config = dict(
    n_layer=10,
    router_score='softmax',
    normalize_top_k=False,
    norm='rmsnorm',
    init_std_down=0.0,
    optimizer='adamw',
    beta2=0.98,
    train_tokens=293900000,
)
Below are experts of layer 2 (counted from 0) of a mixture-of-experts language model. Rows are named router (the router's row for the expert), gate (a neuron's input weights, with its number), up (a neuron's input weights, with its number) and show model dimensions 0-127. Each number is 128 + 24 x the weight over its row's rms, rounded and kept within 0 to 255. Numbers have three digits each.
After each expert's rows: a language model's description of what the expert responds to. This comes from a sample of Wikipedia text that the model never trained on.

# expert 19
router:113124140111104158107125152104141118137167169162145132142128173145117160150172141157136136151114095149136116165128173102149127142141160174132092108137139120184145138124131109170118180091117107112131113101142116119086096100133148183145112152125160145117102151155091148113131125161125138118085100125133112160153137142126095128128149150167151156131135130111115116149127164155072141148086
gate0:107114115113149156073109099133153096152144129186132142127093114135155151131138107160137166097147117128123082174089154133160113153119145164140106090129159093176151134114140071137158129123105101125154115126123117139095109098142136157142119127121135108123116151137125152121111098163127151104131114101129145159116146122120082111113177135135138174104105073122114092162134139126085149159124
up0:100138094158142160102079081149160095143162117163112120124093109133127164135131089134152181101142110112097091169116168125138116142108135150116122106110116123158122135152132096104160119135104115107119127145127121160081144088156128129129105096141108089131108129110128141133088120153145133127132133106152140126112137111126116113106160155129097145088076100133138114171118122128039126159130
gate1:138119157156101143149109137123107070137163175135128113124126127120158165098187111173162151139104130115104087155141122104153089118099136113139126145101129124132128113135104140163162120078125118144175122116127151094114148152115099172100118138145113110142122130135113137101116141177137120142078134164097107134123102194136108152144131168149144154115127123138090126144152158152089131168127
up1:130142166147129118156118147116132105113160158125135098124104165138156158134188124144158107161123140121106099117167143142150081123128124121126113141119137123142092110088117142162137137102139135150173125104123132082104126120128106153129113136129116112126128116101114120103131144193139116125050126180115125130123110196096136145153147139135155161125157130163098132115122162155127152192091
It responds to: Surname and name pieces. Pieces inside surnames and place names (ell, ley, ford, K, lem), plus asterisks starting footnotes in sports tables.

# expert 56
router:108097156116108151106134148107122111148162169157166134129140170147122157143170137169136142145108115138137107173121145111169118134126162152134087111153136107154159141098129106142116155107123111119145118086158116113105114110105168170151098172119157137130103184149090133137131100157113157107103108128122117162147145161135110115127149149169159166129147121114110113155134162127089156164082
gate0:147141142113096124126094164096137103128102146134120152096116150105162114149123138143155122138157145124143165142103165141133114104167108110133085149113108142127103102066123109106146126131107119111148115123147074126109121103137134138159115111111180178145134109138147160133116104206106091119125128142147143166114153124117141151134171133175138109151073151139114141140130158139119181170109
up0:106151114097119169123088115152136087106108152128126100101111134115140112144118156136102153138133105140140193153119155096138118104158131186160106137101122102142153088120135136129101122116129102109111116114123092103182110108105130138151131119109140125184118126128164152120073120111094158127178117102116158159168136107101102125138102160158166137121119104138154123176164113148155126128096
gate1:130122141153104118121110135114109142101135144142135134128112093127112151151123134129141129108097136136133113153102114121163120158123125132162157140155123151145168104156101120119139119142143107091189134106114157136152133135152112137119135149145161126093094157179139127147107127084098140092101095166142132108103139107172151072132181189135183119142103098155067119118143116117083119087112
up1:122099120142115110133122133153078123079127110130120148115162101135131176138154118134113136072151137154145144114102107168157152146157158180168140130132125115153148096138121113135146121148152119066147123142150130144150123106139123131109116145156163147126109124140200100136140163086138105109120106145151137119116105107152148122113134155149193124138107107142120111102203149111102133106102
It responds to: Name-internal syllables. Middle pieces of foreign or unusual proper names and place names, such as W'ie'sławscy, Schleswig-H'ol'stein, Water'ville'.

# expert 31
router:119109153107116151106138146104141096160145171152154154147130149150099157154150148150134141146103102151148114146125153113165119149144148158136105091137139104156176152115131087143090164100117101106151102091141122110107096121099155163148087179109154143120095151167090135127143084138102164113098103120125107160144156159142119114137151141181143147134126108108089117138149148123103158147111
gate0:132105123127122173124130142119125140137150167141143165141122164146085134167155136152150164121118091148123115141130160081142151145136169166131116123134130116144142102130117092147097178136095110115115102139124107086107105127098159153148105119135136127165131119138087134128151117153088155130086110126089123170112118150091079176144122148167172141114086134111119126195168121111128114139125
up0:162096100163127173150128125141081168094143139121116151109115139125097138145163126116152161121130113134138106132133144112165135139115135150121121122134116141102148118139122103118098188157106128081102132149097127116113106151121159132153132119190119133151143084134110096130131117105104172159079123129098152133105107114096094186144107157143153122094082149155136141182154103102139099119149
gate1:113119116165122167137145142134097143123172169131119164168132184154087137160119143140137143136095117144129114131083162149165163155096151129123110077155141112124120113145120108149095101107093147093114097105129110148146068123130126165132133143142181164117111155126111147102096135117080150092106112134094143141117136124151127066123149142156114108156098139107110130121162152111124119127122
up1:151144118186140140164133147175084128153136154115080136145141152121072149147111112122114130119107122104116102096106150151152138152107099127126122118161109140111104133162124099111104108144091172103108153118091147166145090155156112133113101135125151134119146116128124125106074133089101154133116141128118152118103093107139149071154121140123080073113108163143132162111139116115145105099162
It responds to: Decade plural and separators. The s ending decades like 1960s, table cell separators after numbers, and pronoun sentence subjects such as it, she, he.

# expert 57
router:117093165118117155107142160113136124150141159156151138136142170158105164153153146170130127133120116131140104157101154099180129153132141151141119093154140114156176137118131093135103164085112097104145116074152109112110107113106143169152087178123167152131114144150098132130153106155101163118089102122109102149159144141139114126135141146172153155135144132089112111157142141129099150150097
gate0:125141118129120160101131159120095085128197161141136138147122113177130151118131125129115137137152119114128137157151140096185155128138160141101131151145148140158139158078150101140110131117121109111117108088111093109152135117137124158129088177096156148135120170103080115124143148129124122117137113117140115147128146148137118085127145135166164136132106120104097147146149196109078182163121
up0:131130131186121129132115166133117107133179130131126089151128122178121129113097127118118124124179151139117128138149121146177175128145108113091134161130148141147103160090167120108100151141128128131104121092086099115138161124177107125110079165108129155123133149110078105120132157126153095137116114140180137134134111133139152077125119111137137116126090147092116131149134150108059167146116
gate1:115115133128111109132126135137068082104172125152142120114136134132115122082175118198160110094145129112121087166100130157171087146140130117119106147164123114178159132117111103148142127125126103122181133117110115112129110104152139156137106168140134120104126156145100127124128122132113110091094107118157073168156127119183144107143134132159113135113105141140109103117179139113107168133120
up1:110125141085134149133134120107141137148122132133126138161110126183121114133102156077124113150115109163130155118142173103125164139136165152161117087125161126113130137124134124142112119107121108110071105148157113110094107120119189147167169114078139125150092102145119158125124126175121122126156113149095117116130167154076125139120125133129154120123151090109176073172125134168159112136113
It responds to: Word-final suffixes. Final pieces that close a word, e.g. -s, -tion, -son, -ley, -ies, as in accola-des, aggre-gate, apprent-ice.

# expert 53
router:114098157111107154114140149110140087148159162148168156137140155159110154145158153156145144142119113142137107159118156110151117139135155157139113096142150101156181148113134085135107174104112104115146121089157109111104101112095154168142100169102153148134097160153087134129145089155105142111092098126130115158153147167138111112130142152156149153123134118117113096155146158122088146165096
gate0:101123161127093142141122180106117119102140120146155113140140150138122160120135116162164144122104100188131152102124129121117112141151139140140149097108162069155121144117139121134100152116156137077128115111154139074124131120111169145127092149130150159115144152159116131128143117129115152101110110144122123152129109102136136113165168171163184192180124139126077121140148155117103154153108
up0:095147115116130135130139116078164129137152106083137120117110119124131139160107121116144132118092122164107130125150128141136109106180069110155154141135130099120127137121089143135086152097167150111124117117166126146105126093100108108070146097162132162100112195132145117089117136190120083170119129118134133120161116124153157161094151113141117137131146147117068133135105135146123126157109
gate1:107132153131150158117160165133114128138115117144146067138128163147133094150135113145140106143128174166147108124129107172170072123123130110133097107132116094122091134093086098160120135118121086141111116116149099175080122137121141133169110176131127145132119140183141183128143124151161124127151132137109141151159159089084147135105100112181114126126114114140136134139164106106135150112115
up1:093144116151070085128111138096121114134138159125112118126112165125132102134131122133144129161112096120123125158131109139134130148124134111102096162079145078131144110136154139093141165145112105146133102095125137129118139124138144120102157113080108143187114140129154116133140182145130148077130123146145157113112139134115073123124083136109121151156159076138139151139105122208133174113097
It responds to: Mid-name syllables, the. Middle syllables of foreign names, like Kuni-gun-da, Bar-kov-itch, Wilcz-ek, plus the word the and blank table cells.

# expert 14
router:110106149097100135098149146103158107159151152165151152139123159164114142139149136159146148148109122154140105168110147110144114159140169144153102109132156106169164140113134093156101149102111107121141094092157116119109113111090152180152097170108156146131106168164084136122151108149117155122090106137130116156143152157140111136129150159172155148142141104107107111140146158130097150157098
gate0:116129116099137183089099138122123079171144133128157113129121137084116141140172133150163139141128086123119139184163165126133136156166179189095089161120131089154156121100119120184140124119135111136150143113115143120103154107144136191115150122105162123103123151116109124152134135129114133091127122101157154150116168155132133129107153137160108143098135118119129157124126128148094151142099
up0:093091126119132144101127138132136099099144146128128094149130157154154154133139183143131171156139148141132137161119148119112091160107130115125107118139132113154118080173126093141148102104110110107122124150146122109101103084090137144121157143100138134153094106160160082154110105163110109123119126106108126130128127091153105145120089085138114166153074119099141077156127074178132111138111
gate1:145157129123090107103140147133177115108098138151136153100088131125116107119109116103122143138106142180116173087125153154116164119153142113124143112135227121130095113158150156139147097121112117121111137140132157105141140111114102110108106170142128124094149129158121120120132120137141195100129158120123111122141166119087121114135168176133140179131110102121088131141166154150149112141122
up1:141113140124104110091168158093164119113109129145140161102129165139131113126135110124129163159132172168111152127128141143124166125090143130136142089109201108145116115158153152108155097092104117131108112148154149119110159110104125125130098179113120142112155138161141103158122101133170193121120153131094115120124167133091157146141137140141147162140135097124053123146126148142146108141120
It responds to: Table pipes, function words. Table cell separator pipes between numbers or names, plus mid-sentence words like help, should, University, Minister after articles.

# expert 42
router:114103163113106149106138143103138094156159162151158145128135151160109158156149154156147142148114121151138111168109146107161111148127156158140114092143141099153166143106137088144104166110104099122147104092157103111101097114091153166140087169111164143140096157149095141131143111146099154112087096113131107153156150159136109121132146148161148147124135114110118090156144152132089152162105
gate0:137120174096154133127118140136098154096121142141132118102141133130153178116174116200126136133117124107126092110140133105144135138164138174122100138118160109161152131135121108137123120087116114118127124103116171098137129136111179170146089169116163157098101125153102113151155069131159166133145107130110131131090151149117122125138169146145183137122129131116112115149141145112079167150097
up0:175146160142157101135105112149086159107118150123118092060177124096173150124176117169120124124130144087124103128132103110133136124144093157093129148109136162149153149131133091135121118124139136117132131144091160124148144141155155140137086163116127126118093111132141112171127104114169143150150129167143131105055119148104152142110155122130157134100109124132155153130109133077094143126107
gate1:118087154128103153074121133077101141158130155125124132120104145156150151116124142170133133119143117119149126126111151130112126181136149129139101117140167125179173118122147102153123139097070113105146090129132076086125076112122147135129111182142142143120141175146131139158103112146110152113158091094110089182140157136134112141166125111145145144154137113111124132135150153145109152159099
up1:158105143125098122085093124079081160157128145108084101112074110124171136090099136144118117107182151110144164106127125142097105161140112161136126157125153146160153092146148108144145113125066125114166103147105092119154087129128149117103122171162129131122136136120174118175096144113117136137172107092122095158130134114119114158154109105108126112138138130134133141140145118149128130120110
It responds to: Table digits, Fa- words. Digits starting numbers in sports and election tables, and the word start Fa in Fascism, Factor, Failure.

# expert 3
router:109107158108118150110142152116146098162166158147157142133127157170118151147152147157142141140119127145128102155105154113158124139129157151132105098147137111142166145122141075152093169107104106121162102081147114116100095105086140167155076167102163154123112165142103138127148104143106160109085101129125120153168147155125113124123144153166149160128146120110112100152145144133092154155106
gate0:146107122110094134132132141121110140108084140114139181143102173172156162120135122144112157137139149137121132132115161099125137188158145150145131096146151092148187111142154133129121152131135132121157124112148104135143063086106123155120100158134159129131121131134101138087184113128148150075134090127131101154137139140084135158137128171144162155154162100137123142157121118129125161087150
up0:143118122107099126147117141128107146116084125103107144134102145160149140095127132106101170128141143113102138123091146120085156137152134123138139128134161113121142086161198118119139107169123129112160133134128135153149070098112120121112126130091134146077137116082156145082152123093136153090148110141142135128122106133076136134110122159129152148168190105146123173134133100169154124099168
gate1:077133144105103132093130169101104086123134141159160157136139132137145149128162133119126141124136106131154130123129128097145131133163140156126145110131141110179118092104147056119101128130108113087141105135184128101143082116120141163169112107086162139126122140106122153111168130144081137145124085092097120163144143155106124148124127151129153144175121090129123100148185124130143163149125
up1:154112159098117137142129056137119149152110139105119141153077139104147133128115125139160147154091145122140130154084147103155105094109163112145070142143152135118180124117153175137128132106137165125162143105115109123114100154083152136131145138170132119111105090129097151128125100145197156107107089162145107132128130149140101133156150134134127122122173110141138162119152152162094134124147
It responds to: Mid-word pieces and digits. Word pieces inside names and foreign words, plus late year digits, e.g. Ca-bar-et, Savo-yard, 168-5, 19-6-1.

# expert 52
router:115099156115102143103132147107149092161158155150165145140142156170109157147155143154153142144112129152141109169116155096157119147133160148143111093140150103153166156108136099145098155097112103124153106093154108110114100110096155162147094165112165140147097159156089141130141097155100158109092094121120111157157152159141113116130153141165146150129141120112118097151139147123097154165100
gate1:096100147122148108129145144101156144117115153147151154142133140134139144168156139137154143149120094131142076154094143123178101124155148142144107091146134100149138128128101099171142138096110119079147095094178120103109134079115144150158090159128170126118111150143108164144133086178127145131112121170143077139134137156105117154120119134161120176164151122140144127147137151144124156146093
up1:138135140157156068150134138093139145102129145115125120134162112132121100177091161097135132150118118093120054134123125117119115117115127100136149125124117154121111112136074120158173096135101140147096103106156137131153190105154105110136109126112130105128096125122125150140131122175113128159185137158146111113116103174098130178121115075117091144155161173158135124129120133127153125119129
gate2:121132126102134139120173175116156121139129147142160107132136148138125135153195105129101135123130109159151117158094126120137140136139124150154126077093119097181185092100126094136134153106136121138104107094147124136103114116146221170120145142160139114142122142150118121128153140136130174111119106139136119139136167111111089131126119137148165149147131103150162096156099142134102111145077
up2:134157117126153109162164168148173166111124126121144090115160147116139121130186110116103126103147122145131104125117116148111148123116098122157161114079113139126162145106098105135129144126093136154126108140132151146117131129162213126127190128165103111092120116132166093112139143133145154108104123136153148110082176105104151138079110147117152143130117130157144109140100109133123101165095
It responds to: Determiners, prepositions. Determiners and prepositions starting a noun phrase, such as each, the, a, of, that, this, plus single digits in numbers.